Experts of a small language model: 4398 steps.
Below are experts of layer 3 (counted from 0) of a mixture-of-experts language model. Rows are named router (the router's row for the expert), gate (a neuron's input weights, with its number), up (a neuron's input weights, with its number) and show model dimensions 0-191. Each number is 500 + 50 x the weight over its row's rms, rounded and kept within 0 to 999. Numbers have three digits each.
After each expert's rows: "mostly gets" lists some tokens that are sent to it at least half of the time. This comes from a sample of Wikipedia text that the model never trained on.

# expert 75
router:557509501455537418506507540439488491504594536534468512448475525530533573515522454455506580412486454590551537554458489506460578437450498482467481501558490463531467575505558576459423504524568535470575523496519442482443638481475504463473483558400573456489514451456464472526530439454567476452455553526431487531407579460464500523439498544563485500454559517528432515461415475517485501513480451573503475613526417553571501518559515498496421451532522534490585423542607513418497427486476420404522545452525451465585523551501378497357449489497450374431456507509562538525585508464539535483
gate0:482406532467466503538480527485410490456508470492593499479422410522400503501449484585488470459518412495499464525511481476471595441455525612482602526420555534495501495524524560496513447470541457447506518546524574516466501488482450530538501487496525507405552541518485508500485514516557465361424411482465565496462600541434496436539525533532504518529557514549443538570544489481406547567498526535430461567533432613413600480483447558491426436495501501538529486519551585532417487404521504475481566472524515471431511499554312507417483499521450438461511489433552575529423538408553473521
up0:471550476505567554448461548469533405418420540531431526534574408491449553549526425541567577465460505437439464536426435453531404433573431516445499492469510516550512496496476416489620479463518445461615561558531533468503522481523588523468498522512501602511456473560410515445495476558420496520423527510468499535487525452457550446572501527489435415529449539537452475540608546518419598527542396523557507561530478482529573449482525547588405533508422486547448550545521517466426464471473460457507556540472547368507478545435560522510462480506473566596539531568557486496496497517428489478
gate1:483487530480511494443521454491525404553594546553430465408493573555406463474412468502508585449485506519501502460475556565524557478477522493524590509481513539556411514452506534503478533548426463568635419512468476457422463442442496501440513606477497500414500511500494424510467576502528478592529524500412540488468501538533519568485556529434470552465546468509560570453459424394525519493602428543576528509577490492573487535554495444561536477520498483530406441524460530493460520565520540433550482534483407448547560553416439546544636494528515469474439453455427482498558529477627412537
up1:539498446518507580381487519471426430479499508656566593435536503558572489486493531488583549511548439519472511424555441577560473487554653467505551485470464489479458547485462527608485518424539484500456421600505606433536601500518491472484430440436539482451451554558530491405484534454487522447467508568496582520517530519483490546522506626479434556465527496556561494505463478451523475514530498475462398455424417473466567530561559531528482526512522498490522511402493449466505465461533544507474525488560502530497528525448501460483475455475576440487511453440558478455354524538493374443
mostly gets: " centre", " emb", "iano", "ician", " hall", " Stra"

# expert 128
router:477531520545508548477566474537514558493512491555397509460577487495458508437550512466469489360496449552490567499458478576461544466498424471367473549437431494544512512406504503565532550525495432459528552537512497392529482497524474481494488549468471484472567479457432516493442579536427465482461393566532514504421318485430498450648488538512513439491463501446509544526425442555544511508513432454487517512481441510539478561602513475453518573428501540499512500395417512497467524499560420557442518503586555585528503499433470548492476560499539449516449432403441426417519483556426476523
gate0:474512540457484571524518445396395562456598490545532434440470510449492500504442459563509427524519446521445402452415460502505473509535452624455470495472496520406518458527514460529513532499598452528492550580526480415552454575408496475538533370514519551539547433454586511519502573473464475501436482499516567526477496495485488538548546498538436527477471453502613546426525522407486515414547473455473486489503452535464557584368554515485456553478576495431537476501487528491454492476667565506467541475494475488474557484474417415490503512524471543546467447456519559499457517422337522501
up0:511429499596516584451460479439541472466446449545382535420522442501584490442548527553558573456519515417481487469490375431496490423507470479478433455563461583516426485525526469447603569488554501461464561512494503499567562432476460518544532483485501428483527537485631523536484572490598508597531479533498542519473458627443422483486558529582519472492470592501541531390470517485500410492466505445518535498522591473456474495537564461411484536540467519519494518452500498492520449423526507521430492452588622424543498474478540459513493520435486543592549584492406481417547538443542483543
gate1:595460479368522494511506439482513503602537523547387389460564580603522343516430487474519522533567510486461368411492511559517544500503483605528489504491455567453407535533570535537512569552459502510457465442492505518509421516526452562545522499461517467418530498458502530428451540527495493522518473466424572467457433586538456507589504451458456498517466540591474591492529470510487451553559420547434501594562503462487520567426489538476491521471427492476532537573480511532460551482574554471452545543468564477489549549453558564454494484518521438520451468415460516423499460489620482558
up1:450526521520583560465484558531392420541417407587470539497548500556584479488537585512396549520570455478440434497418401492512588493508493509467477677422474476413464535528546481556511518520443473469531474518524477493506405473483470465466468486421449480439515572474511454358487507474428550424493430520507501429497496454515511469567557543439519436485484535500433591463491452542465475471493461475481488530458483484410544543493535465448599598560561437576514522443450451466544454488463607574438459556432519451476556503452435512587487440563489502508466476486485528449427507550519516483
mostly gets: " Sz", " Š", " Nat", " Nag", " scientist", "′"

# expert 73
router:537534479570465498388457497490391470499534446553557453529466560528572476486557535584558539603519510476499565519400475549416590498494465486485436523497546545503535493487496503476489508532438485585525460429622529409501539453540511442596455571452596523601478536524447513450505503523462549480616565452535497468469516537558427490571582439530527493516487464459458463551542596519503520480466483517567468492535503440469485423533464554419533460581557542543465508527452538421601521485520551415548505536519495494415452587436449507469495547495557426581528429523571471374496476431519462415
gate0:562371495552435576574483513534472453557539489618556449495493457365568358454507445538543525571475405436412461600459407419417540474524431579414506472505578504511402480408508447454546495455504497576490478581506511481465450563482540581533434475504501416545539445529445495453492489493471584505475563472544470526463570559502545520544500475535481570425509477481523519486488541479495484494505524551414460514583537467515515558435473484462455496551465626459486485591488491496441511376564493502436500515517454477411450480477405489470520495477505488497483432472519522529443548479553477549
up0:475461460573463571498581549424444415430458469502505566541543545379532515454524482493550587523486485546435517571499417435577560523519600452528472484474534517497511455541487548483523512398503479552498578464518559497444516583492524514507529484450464522485387554520521446603501522463521437551470460520473476561470546542531419542532457447419553421496561497508473455526436503586479482491464502426481503652447485580492485537490542538445439582452534549556453408485622545501519477514489446571446401521473599505516516469403577518580498533542454570538526586572545538553582472460476494491
gate1:518508387520482541462445419523458516494657496560511413566564559472544308451490413510530571486484428463493527619406557529541533560504474490487574492504460486604430461533517524523445544514498461546558468438519561471470507463473463557562480397408572467560465513542541510493466451521501511483420500501474530452465543626474418515501531479448471497438467509547379546539475450430480440546466445531464458534501529450562583540480496440482520519475468487549545542439587493546504515524505599373485568564512438499546546484482515549462497566445503502550513546434518486475525467454515521458
up1:408543602515551492526507501490499390501402463431471558513596483510585543528499536505579504402526466513486561540534442495497571620516471528605463548489527503526437522522511460437460528497592498550506395541503451603585458478479561452499497480522443471512562551505588578528562581403424458471517433480521419517511577385495503577471495509487484430620506515457491509449453508518533436475525481459472541512517439521487561539546556478507474539468551499509466547504533504458498475415537604581487461457503457453506564570520525537516412549461539491429640508430505428441522586466436471467
mostly gets: " individuals", " patients", " Ras", " pers", " officials", " others"

# expert 126
router:458563487553585438549550511476420606476434480534585463462502570445507385438482494467511557545537488531485557514462517443418487507472618566550502509587492548522493517507453527567479518501519515506530487537544486523448547450550465512490470476526559531592486486417567511552451492437577486529544488427417509460441529421554512431478501532472458396532472522502423494496492428586539503514398511547474435436500453467464542518461512496445537507503525559424517406476471430488503607536582569544533412465566441489562575533566446488507595543425581421401400500499544610517429534559522486535
gate0:523474457427506525519482433402485585445575527520494495360528470449446430452443395498586472606483504496463479538478594478436421469535550577397608540434518518426529414430474534518509500441524438452530502560502521559499475465495505525426563397499565553505506545508424560432509516500518531521483461442485576528462504447448443496492547536517402533639399472511541542501530599499434582520532469493479522496597543472406539497319474491508467477462501549492515439472485464548470553534589525545500507510506487514479526453541495502445486515488565428478502535535432567510422498509497490553
up0:454402521444506526521499453460549457446573513466491586390566379459465417431616485535493487482492485492536534494475482419537420445570455476640432446474547478495477481511507497515542546462527416480457480491490495461473515407531528576497583532450466506512515596564473555436512499518521485461488522469479566516473519482432399425567525419459494511437465563526447595536498476556462534547616564481414444566509506543441511532350468574466403532428457527546504444443520490563428418468526499473453466525527518522499484528516603543458528517438466481396469505551570523485518481511456582533
gate1:518556535502422499452643440466485482478486426486438425483519465535487323536511473521507514488556478434468454411441553456477516544544487514544423474541491524553455532415497552487550570525459481432566505381479467435489449481463426552496524513426569508539515543377443540462477486479540506441483502526429569513458442531445463426522489501501538490521526429583480517477439533456489469475452404557490429562496442522513541588454548472517549548538539575338557493507466485477463508489543509444495458502488438501482502602609481558525560517551504460461484505412460476455576402470559466617
up1:330470495537574494449412473557500503533436521468504570392582493508496559536419569522504442473501469525504411491508457439479556447542476492413513508458382460489446496516499448465492470544484548516445452655530520449466530472490514403533536556538477430509524547539545433434500497459505506513484528568547444496534528436536482553539596526433482541512507516537553632456528489422606478472538496502512583414506521450528488534487414466456454531534505564609475595500506583445508403495516540516479553525578515433520564430391549527485485520476569542539558541454481511464445568459549517424
mostly gets: " mel", "ensis", " computer", " bat", " acid", " river"

# expert 117
router:537565422459499517574455403468494522524523618549476458508542516571455474578447501410499578387516551602468427471462552593423572546412507584502497387483569440532469475518447583431415514473543412553494467458482422564519481536521459458470567569531483565469504468520509577464534509524482601470459485550493425506446459484448483523524426427538548541517446485471465485522525423506575496520478585582499426550563530453541615466534498557590485566494485503497458440504529517513508495553498478578517424444536511481541398485481492565493529500557437476438512435503500514573462456521471585591
gate0:542498444513571553580555494505453530486513522611503496442535450397481581519428434515450592496583420518502512548472506473397536477416479576475384508467536484504477456495593418496498594498479460572438474593511544557469414451500525528564559437525496535505461501420482530419453576554578613439534541426516536490460627541470454522538493556600503530477502494493657488439471434458471475515548427472544547504488501473515532535468482600460432487602481498538549502475510498525488427464486458510513524462425517442518493517492456548411432446571540452466512503543563558482549535546521577499
up0:500506428562510499461415518468565500518468493462456582601634518490529506551575489486452575384545547457504480525532507448580482533531476492543445538437547539464513499581509506451559593489499554564502498568454488563450551414548450474537540470546389507423514542543525526477598641514495519494497463514471518454468462491512423563537584527545523495492570470504493484438451538486570584489513380457510546545484530412497444567430477432426462544487483464601506520520503487541459462481443495518504542396424543467594475506423602520438464463562422472564537526505544418517499525595413552497
gate1:517512498441507420483483473597534537505516514496490475454472458569575347457395460547510560460498449548400411399490453572472576536614443552588592423565464593586464470493502536449451559614582534522501503505481542478514549457463453468585521613527506434487445443534485477500417504518473507492554560477451409496471462520455483454481517551451487484450513549556497530500505509454477474541642450563478477536490504389563537621505506578580446479508577498513484438493546478491486589439524520476510514575598470548460515519519515505445507489506526500494512538383477523461461487509531462506
up1:491532487480575481472487486531508449484449428690485579488521502507491476498518538565470389405484511454505517544476449502543531451495510529554519516504489481525510436497429521504564509434481402501522544528493410450438458496501535433369453408491501415485506475596511472397537536517430460472438427516517513490520562525588393453434599560539462397500540436495495485446496453490444583440504538516491434579544489540433615468491483497485472548537484388449477586505458462446483480476544585507493518511518435489570575540462524568617504411501573462527485426482465548424461546473548466484
mostly gets: " Sk", " due", " sk", " Krist", " hands", " water"

# expert 149
router:491471533512511565457506432433568535509541495495411447415471471457573500406493553450520525425550574583519522467462431490505534450483464473538457501541463527411450483417547495468514525525572471412409523547415438499501468500507530549485454445540547438509520383504469473632450461529536492415506469593454415556432476484520439525539472513380547409513407464553390493505428478531510519506455493582525495524582481496418569457463493483476470586434492570514459536431574525478386424601529418448561494467502556498613511445494451556544549485499499440507531525428480516471549524468489508546
gate0:538438530541481547492597477486505510459567518574477508369509535501583471510467418546510530629561513542480538500433425532495555617471508532522498445485559503525570506547556529484523446421504464575502569510532531466529470441491453502514421347491596515514560518520468573522444548517542530454529496527515561511446536572478504475527457455611588525425527460442489518393596523509517518538496592501427538412591478597501565563441545600461493526590577551500475562462487445488470510473564490537583537444564470512418541526507440518452467485503504432507509519509549507468513491400470551602
up0:420468580519511569530518499543555460509561538504462576438576433464552454487611518511524528441506550563489505501474375440555571475525516490511493441574487506490507550646561451514599475496546401445457595417454531419447527489480494476449452509439532484484502561534553539611466578529497444527565497521393511552511498471496486547508457465566533431430490480522495541429526513543531513596513531505458478501576534576492542488447567558487547574512539578533430473502435488541406429602544479528588524451587484525524531594455471552517590497455512466530531547527487517445598542412467446545
gate1:518430493449476403537565508527505501497505460488414486556535517564436345512477357542487533475555462521472385363470497521483521525533489550522519489486450610594396498416486562520499589567517589492563453474407518466445441415505523559528442607478475405438527497498531463510411533541537477482531468508449507457460538610488419477486522388444488420551478482567486516506513449454515533452499496547464560518485489495488537555508501515491532561448568521521533489494451536506492504435520520489547480411407475521447501528469610606497512539603489476475539491394525456457554452504527468548
up1:342527511549529535438489491518516528515478491547541600442531524517489539505535559509456521418547505450550505423513478471490544474531469511542524521543496491392525460499462593524434502507552462499559412645491527394526522501624545440515442501591547508536493689510467528406489508497464526521462476544542540498500523401481454462512544443523500536454562522496483531493421461492409519503477534487424484461463578553483500518517641637409553563514527435533514535520472484517430475449518524609547441419492530535514595453514474531474501469492605534455486426533497531495461522508496585459
mostly gets: " mat", " Phylum", " Spouse", "omet", " Dis", " Died"

# expert 103
router:531511464462510498488555482458458474554577490443419445559502519420461428439486461470495624593504439489521482455513528491445507455542472437518601527560613585453502444449580567570470551541520493508451536441545572503404487517564601469477388550406559546497485538472453393516414513433516558509500551517483482432377485541523422468455543518523497435539481508483504481582444562535460530506503476532511532593541474522493489482509539505424468416527505504473540467579554472528552617423572562488534496449492489461535434535521447487405470575466362452449428531463482505462513526480426490552
gate0:524455474550512571539612458415500479456561531454542469463481523410549496416532569471435554456508420533402415472443501453485539535587535560532516524466568571460418455523495488515591562452501512456509520493555402554447461606467511505488466492526499547485486504515532535397538515514521442482409554448511417453438468472418413515505457437479575563519461523484538534464535554572446428499411505513486589530487424637451575497377435504451417454509535564535492535499599487558486511503556463538552548401505434568437482492526424508452418520485435482489490553502493512469449435467488483553
up0:436437467543613482546463501539542424437541480548539526548558534488512469504551464517524583588439428454467472544464412480499468541620499593538526449402530422475495502513440409492589503465470453526489486455517524448538423451528459452414459550442496467473538487486519523440462607526545464499450502504458469491501543545491363600518433443449615457562439473543519539506541550554488501442468433552454463489527408497484528433432477553548538532403450488577470572484438543515374440491572513552511489430581524455588482529447530451524465513504430474491536568501558498448472443553497426554
gate1:495500424474446474533492413538562484474503553489497482452559600527530406456579420567529550488541466473449490510461526570460510598561471477498495483505570567496537550454555574460532531539578498517480414491507570474447465462533470471446517520513499416480519607542488458539469521466517488535502485404505557526461514612480471510501535544407573522560481442505494514508478558432524509502439484479437421625553477579449416561539536433455551468450558390434551535515383564505390465466544548509503562542545369484549431520459437569484536456622473468469483440492429476436546510434552455540
up1:450531517511578457419461428473493476543538420593460489472551423555547511549381616452531514442495455466535468443464487433516560494518515510468446535476361418508476444543544490472510500535529476545527537644509426473530469465485492438513520479552510434464518512468579503459548600538440498428526466577535431462541500518519495484475540477489405511465601530521432483441494440486495478520511500565504568426451464459594533480467509570525484483527443546531447442464558476469567453554388561507523498519517519552463593528508574558566501550435637512482591506423550483509368454554476523420
mostly gets: " Fo", " Occupation", " fe", " Occupations", " Cre", "imo"

# expert 116
router:538437448436519545554574377552469530470545475540519455459585483524517454490566451592550515508546464495439540525352477489430537444441460502493465434435521543469521562499527593591547508582525472523575600384500494591595485536538508402545591535591477508489486570507538451503513533581505436510489508471510468564399388497429451552537604505415479419483570505540448477485472509545517495446417522455457545550547513557549456524449490526477444545421522530485472479473551466453438571467367500502475496443476534506501461479504466480548458486458523497516445571442509476499490484452568449413
gate0:468497563494474463544568487531341441457586561528458437449458432366444471559541421587471539490449479524413465497370522468428498539522472482489522499481571530495450459452642450518507545505566523490571491553527515449473562513482483476510451439495501579518473476385587592465544532551557482441503562511462495535458558423522415447498555504511500428585425474445558438531463490429481470511405477516508446545545486521487468436418504561573474456551574533440496498585577469477457535481502494554514475508544394531573553464518539554493528454497443466552420481447551528493528467414474525519
up0:473471445551478497443533468430553504471463500444439498472577445530558493487566407512447473418468548512504503540522442404524510540587461475445521556544578522512510611551497444522661502507546438475450542452450516526475547554621495478559445561483477492563408511507538452570500539533468533435517486438507551552447469474560493500499459462508537479591542509486577501555517501517524474578504469469471584520594472420524502451428479575567469506427501593547522532477444530494425469499456466530577487542387587490612565549612535465507567522548526484521491563596548580507525629473517553515
gate1:462453405402525557505572407577499523500526553565491474474657510557525331486464463549522468488454480515458460430457553516520554507516449545543484488459465587600465490554521517527561586575466530486574554467529548576542482496441439504487557523519552453432492537393439491452452545504505448419635497493470607491452403562410451455512519528489429480558482469574521570489473565526485448437494431484496427579535474560444448489451498567570487567502501511457552570500421507537478526484524489527440574526502477530471480562488437483500437472537490463506498532440477519436517575424574491529
up1:459532458503558581481534513481551372483442479606572461514549575568583536451551538462483528515463511420446566554431405573466592509466545458510492534548433509501517427638440501433509460497483439473557461526541503438508479503403522495494493437470518468459427575450468494455461486464496491469471517563533555438526547566444458568486484566594493487469471508466440572374479449486494524495491422536439520493497467508577515549482483514391538571522484501623547522441495545458468433448448652520396488449512571484562488525509528469464490458474526521437463470531435467439403544514568487435
mostly gets: " res", " co", " MPC", " ext", " arch", " unc"

# expert 72
router:514584494570459392468520463476519469477471467551452483457579470477501494543635400473546455506524529587511477525429467496435609480416497435491483478503501507533463472468609516419482530581599459474615495507573498472414469428475467528478419553515589472528547466452449500460437452514582540535451588476494586502442499466440455482587547535528530402481433492506549420505605486570551653518537412517540499479508426430504457547528448543405478571506558528459434494541470558537464436514461479518483476521530474531587572478490473537479489514505452490447451557533553541541445469451531512435
gate0:513480524505450479513646493436451490474550564480573484388497387456492533460480379482444558556532468661497528544539483470368557488496534514390568493450550493464523533440478520476463514475520484471541528499491455558546435455512500577433495515493515500552466546492458435547527490481493454401430539481619550428484608515514541473528464559577505585503447519477558490491510585530453512497518449504573566492525526473524479440523541510481373379568487462536473510481568545538544514464509474558435474441512496530483443507510351421482461467532555491502424547420493551444542536447526557506
up0:407492444527495578532533512434474461398545450571521508490614496541569557509507479618553493529510494428523444462562451446605514445525488590456527532413478472504527596582492429487590539397538454496479612523481546437485542508506521493532551521546402502499448506519590572511535637555463490500507496478487418539463487543429437523548469522461409474518426535503507597477511461392415471489540477477466520596454532520437520423510494510456421542497522466532503462500492579490464463423472519542483524522426538541487468450472540465461517501521589545560527491597449449574446634514509484538
gate1:504463435482575524497546388406536491510441484618475421451570478505550405444493487478485470581607468448481421452359458511543557499560462560510453392487380569496419481541487505472472617506431528532523424522472514564458436465460499532512490472448565401435564457499437434449467432486503566555493483478451567456488509620396508483554567499475506475484441415485501560443484534497499571535517446483557439533533556531506570543436486482475541578449525486514485571472543473514480472499507493541460533575513451516521495521419508555464508515532517583479409490447428495399465475461556450533
up1:458516505524474534512553463551535455591475496559525559440506562514559519530505528486526489464425482460523492503569506553475568516475507512574471563450520431417578488532589555484376452528559504504389441589548496392565538438479546456463562483508423433493463555504562396391544541481569461425475533472524447437527537542589490436479565581469462506484664560466428536482540493430459501432535544599496566561503506533535507473547523585483535508484500599464503494510474459444569516474423490576503519417566501487460560519490483528622530493493513483486538403481457526443503516581471570428
mostly gets: " organizations", " products", " industry", " individuals", " paintings", " patients"

# expert 6
router:469533446438542547529488473548593501491576552604551461550445552549546536502485449549462468500473462598504489620491491526490483486495561643552475495580534502549608422550464615458535464587511511552505443531512550536464546524451509470544403490510647523542578566447424504480437513537541483526547558501395539562429486524589470507494491527472483533554571499436473462496521490474564583472440485476452580521467449526498659554430497529525432556529455474491542493471452573513458529456523479464459548492464478500510504468509445523454525636459484446443479524465548422554414579495504527499
gate24:602538455527493534552441432525469522447532506500463448534402552432516432383500426561521445494558466528534482524507492505439590474507511645500571519393465492505500549556477540456483529447470513440587622550500567510491542480569422509494513509468431569478497513497534380527543464497549412528435501505482567440496446547444578424535590404468484577593524459552519525545534497518539534443587535471474482523581454486508485496483494450564444416546407533480457482562498518501456516594550417463529478439530491440485453399516417612540458521502529448538463450458445445524463479423516522493
up24:491493464550514503535559557479548517482431451485521432476475564494463505505564542500540441514499452342567493592606450478441520574570531530510454570548434554496410486482462481515559452434527551575498546451488470506393535498441480431456503496538467419395500379541498502553499519471347449455515521520463473515506496455617476559514515474519594473565410465490479547463529528443503487523568458505476413510571550506548575508481477466457505448387568572557490460537628495499525550465482482493517590493518442477581566482472421528464502450493483518525506524481562479516435427395531529396
gate25:490498510573518489499507531526514539572525521524559472474515552423582415520405547555438488490545520480439591535487419517544568600482540520480490447594581554567552476444426451512492487433496496543507503458565508501595535593478484507540505446414573560567532580498398493437474486501619411525481435474484540538462566531524520454582491571504499455447548401521491508515528503491523367462517498502407495400459519572464570457457501525462487500548523504566544458490436426517458548560564582497433535479516445502493527503582524608405477536526550519497546482515638485532497425558511542411
up25:491492513450497494559515487477501418518527439467442478503569400499409533491494588488486439465627501470579461501478472503557499486522446460574512409591501550538464485397515504462527450456486585546517564496458502470488528467446505581400440422482445500444532514396485574463582470561505586556536501474513467437500613546511497368541411453558577487492441495512422538425548438450484615421505507448516496540541432503527503534487552448472502461499470503477519528434557527400455473352408466502527497573531568503534444509479505508612420511533484438505593530491429449460518523472515475475
mostly gets: " Density", " stop", " sub", " classification", " Leo", "Scientific"

# expert 74
router:542505502561533465616544404545481524502553506541490436514498432609560440586389474468489519516471585608471555452479439452478562555450472514542501519517545419537527581443462564450525606450529520519505528493509451528548514488501443448545560501511524434490498453403471511426436434534434539450415544524537577460436493523405450526560522451488492504433527573572525405587461401565459540513494489551521462458526465529487453465472468533416506425457547473461436508451562475428530477428450454582382472532512511522517412606442493565456502517503464481419458491472542604502441489529436500493
gate0:577368443515469549543522450547423479456527529516405441485440551481472530512410491511500509522538485462428486546476501448497444598494356528385476582420526578537536495412498431590533519579530431469478496543532504416518412563461552497555499519536530525551525438552489536452606509604525549564456512494522510460422406551438456456587548489464473415463481538430574493480503528542480417510493528481446508425531509532464593532514564467463451469501508505487502540610526496529451528477568433544410491474574420462526495433488458492495405522519473479526576463439553584516550509508415499501
up0:486365462430490562565577515487481525484492580476408461465592488498513473456557477476600495543475504390478375554486476462540457535540424529500421554496494525564581493472528435568531532468599412542479586570542466466565527482506451476483514519526482458552454509562405491442507484507577561512469504481506564464476463513427422516520540460503440488552455555463427516565494555477468483517547494481483441543492478540352555551426583499487442453494431424467482530473462504476503457493564453573444414474560565503510473465415517628470433539403561509493482531566546543453505485400491427560
gate1:550478500436513536528544447545522560500503510474412528520544462526565385527404463504447588545542475525569414463484428515466466465615437513612487483405423517537461497493539473448425499518516497528570490560459474500558418483482395443451526510560530527459545484520516427431418484580537433487515419497536624471457502546420509546531560529443518469572546454619514569523486517442516515469558393517443488598566532558467506519492465485551424428510447483527464534472554553493449492492496534465449469605517556532450589574509409562432520541536501472461506474469496538476517420498582394543
up1:411492465510489523441489555368504463521477486626539500436558566479447419489522559544494389458473531353419521481504532498473485557470444520435520534531526425481408464575411497432504483536502550397506384562546522489451422494528524494479541560498497428515454514488601519498618571443440567456508515534518439507517446531526406475413443448467532504454563464497511476465573604498520410448447482504540490478484419506515485504557516530508527590518515494544508490571501460406471485512524545515553472451563418444560470450542505412566477479466566503546587471501484521498472625528531513432
mostly gets: "According", " industry", " Administration", " Sciences", " Act", " sector"

# expert 49
router:511553440532428496484553457440404497542402577585556541542536439462492474433540467462434566490503480475472555515481448406477458457507513560556405454559477519562529436429519512539450594535541577554500527548580518428542500481597490445489461505523603469489513502398507462522465603595557554461517555462384566451499467490487504455524459515538489463460459477511475474414558438438574554427482460563559543504432429475443546505567567513442589531543445425468490450470510499502484499496564451505506456496559461431545479467448409473609512539556495443392473522501530498424512428440415531536
gate0:561431450456556531527521488473427523461475536550467530523469535547517547476521502468551522492490557482537523569435467477494446496609443556488591460466557506488558468444497454531432573439549520436519504579478541474586507533470464448545479473543519482532562497470470541479492474488539550529438534464455473479463450555468480478441594565442476442489380434489527508444539596392452528503550561567501591479523474560474449535433380590495587363538452434475384477594502469367459516456520535621405473512495480543534474467503428493519528419436554518499420483459467572476399547453483499501
up0:502525520544536546589515547456438530449455475490474593626552565497574560506583488538608554494465556513549557485441458520484495376519547559489505431513460458491548572498467560588555448405517483398443460507512505467546511555494444520432569520503492525530443519565481522527495492526389535520452495504474550511487487504490453461521488571602505460467562509578564437390555375482504478478572480473601510592476442458439516509465568563545526495465418511501489483472447438505565498472533414539515351473542551470573467445452547497504503510528475507435541571533470572463437604532459566461
gate1:600438439538460435500496496444459594536469516482376510477528581486460344481532416477612526538513489506447347507462480568481555523511415534527458515541478500586423585484476509502571550557541506481549501516508537506472446501426472536528472549491497461443536481575467438553433518513487558421410473544433482443474423569470481465487515496484547532521585426483532555473492485463522462560551481547455464557541472498568527537482490488478500496550448540462516480464476572484379438587558473431519515494480464471510543613460471584514475568547473444553502435463549464411456479475591363554
up1:382546585438542533525470473576525423580474548466552484520566494542535520494542546550486513557517499405456574451485450505549531528578523452491576443435555461493482528518562541502526367491435458452380440615537445392523509472588507487452482484458535425543525530522473499510593489439505474449474445592655459511525560529420486518436563490516433525488496481529504492531533521548393385504485506550507491516585470535492506543542491542536519461457479550449477491531409376476510527449428594461509459489526430454382508554488550522601555501492487508442554549516498504523462523562484544517
mostly gets: " Chevrolet", "iano", " paintings", "sky", " online", " products"

# expert 64
router:391481582508510507514511481530450512480522513596417542580446550540505449455435520539444509490549508549501526507514556482392506518469519605539514504576534517524465620511486553455507521458564484500488504456547528411497501572502495520413569431473571453449516440462447488509455524452540512485554501433562408524466495493549533447461496528589534555418584459577441380470420459523522564460440508503518487521524474451500471481525503580543482553508416517488362505408510550478567522545607509485409512422548423526590574356490521493458533485524577402470513446475500509427456500560578555513
gate0:496417553517429529519573445547574509454507585586546418505417571471582504407399429518595459549484495413513503459463463509486454518513528539510485490466553450426521467527533477464500427528540389511510519518610513386495467471432538503483569506473462508605457497479407528562530568502517498475516557500529556516467501569420480404498481536546429551483467552463565545463553548535471425679514514429554413500466515542504469543531529525559421403429419520400449460609491511507434516436510535424518516491488453527516561482503499428459562509511473496504405486502505538496477490561533559513
up0:439510508515461477455468473512546439448597556555505550458565481574465529457558458432594527486484525556431439489448386513567459484574520524464440494421527466454508495514548484418431516471541422458514494564503466531460472492469499495466536502468422500435483473525462532552498596529447467501452504566433466507490382551504431500492452436462475477559490524611516512478488512586472588512521458454502483471455574384462400517415436569565382544469459512525549451466391540553456456516470597509516466533557560614540539480461552541402518469511559522559438458540487580458470505572585454601
gate1:491386538437447535482510413499469544571604578451396486444511567554506374516502528550466454437557501539521451419448550519481546469510494565495453496406380572518514536505576510529424505572497474491449471597535548450521456513485521444483561589535529514489459543486485477577457566509585356497530475436430526524486420567562476411611475425495388539548514485571502540514480517481557503547509460479495508542524524499464509534502554463547593571453480552442566536520445443491446465495500549469467594490477431508472542500466493565559542540540509474534475462442537610471463491522508410585
up1:464558472525569444539438507527467508433440447556513539495519426496497491537517487463540506495382501512534496495505485436560492543424523489533507502510462421505475434523516502453538581488507544507479494517428509499420455499401527464469421479479463356361445536517485427478553548464431553510477443560472466471524490474465529481487626557507518472536538494520465599516488430516420515538529606565518503496490600444511491475387526463521477623574423514473421628433411506357573445515416606590494441462573483472484475571509448464489535445506491490428508496487488488428471435504509433482
mostly gets: " Coordinates", " Chevrolet", "iano", "ician", " inc", " Chile"

# expert 18
router:529496426526500498449527445442411534517512516566485482451545485519526451504568532543497496599544531469473536398487603391475421623508514534552468464548484510654513445550557453470566541526461500439509442431543537476392497410450507513469532501494526450528582454409549515475462485474528618502449538517534489516456434485596442460519598535570519424501517484508538422598490508453509501476469484596432532514585508518563512478550528566439443542504478592505442473449532492427389515531506492560509550393436493540600561535470451436575494555477519480551468548451559455509499475458526438522
gate0:471512552491508570496612483492391523512491480507500517473458476516513515556494477471481461540546519516461416437457528454439466556534471532480577401461516523513665444489565424497516542426537513487534521557479450448522504490384534435525519475445562520601572434479584518422457574459459608495465465562547629492443534447440437457581549581424471566479459494523592568440522580420409435452534419506483491532516562458521498571476473460458438533608460557562428488427501472531519510580565441507540585538469512447510488489543450461416489440482516542517460517452432508536516509488511480480
up0:447415441542505503442553483540513448451471446545482587549441490548454483528559514542438509471494556502463472436513489400479468552570473539469514379467558443482579452536506458485662530418526501455531532451401518466506527510431459464453561436523528452557479507545587511434502628440492521538441436483414543501493515406473380504585487566370547558506465487557491464479486577451456553463519472561541473557472512516528532462539478414496493484478481467608439451465421525558463502613480413427458501516473462533560483449522489484529531413520517527540509571543405525486510459439430447497
gate1:552479381495513500541537433489453473501468504545349370458484515533443413558529483512451556460500491412446360475490600454469461525503551521531524535524449592616492445552502504469437560497493537488580455507558499497494503434490466576510528629557531447438537417417542534455410548505558516559537497572488510480452517583487486505563545542476422508519489440567483569482459530392472399465465485516444464538594477534466466540545564539500437571484428515505500569555580457460475523424558462541430484510531500492451535544482513484470544555562553503501491461507482581429543436495563437479
up1:431604488529446527459440578476504494572522428518393555447470591553501482497530424436478419438469487525437528450462467479480477552588531520502480544553437425505525506553467454458525471559481471514509491455532524502502466494428577478431515541472489459507545506511519520415504628452429564504500453577487371501522473539442532487437543561469402429386606495469421485474582508409511457605519483584467497484497482552455539556558410587521485620554495496463513482528537472540642491529472564532596545434448516403529592521463478499484517531512425484494500417480505511532502481509492563516
mostly gets: " Genus", " species", " Clade", " color", " tree", " Insecta"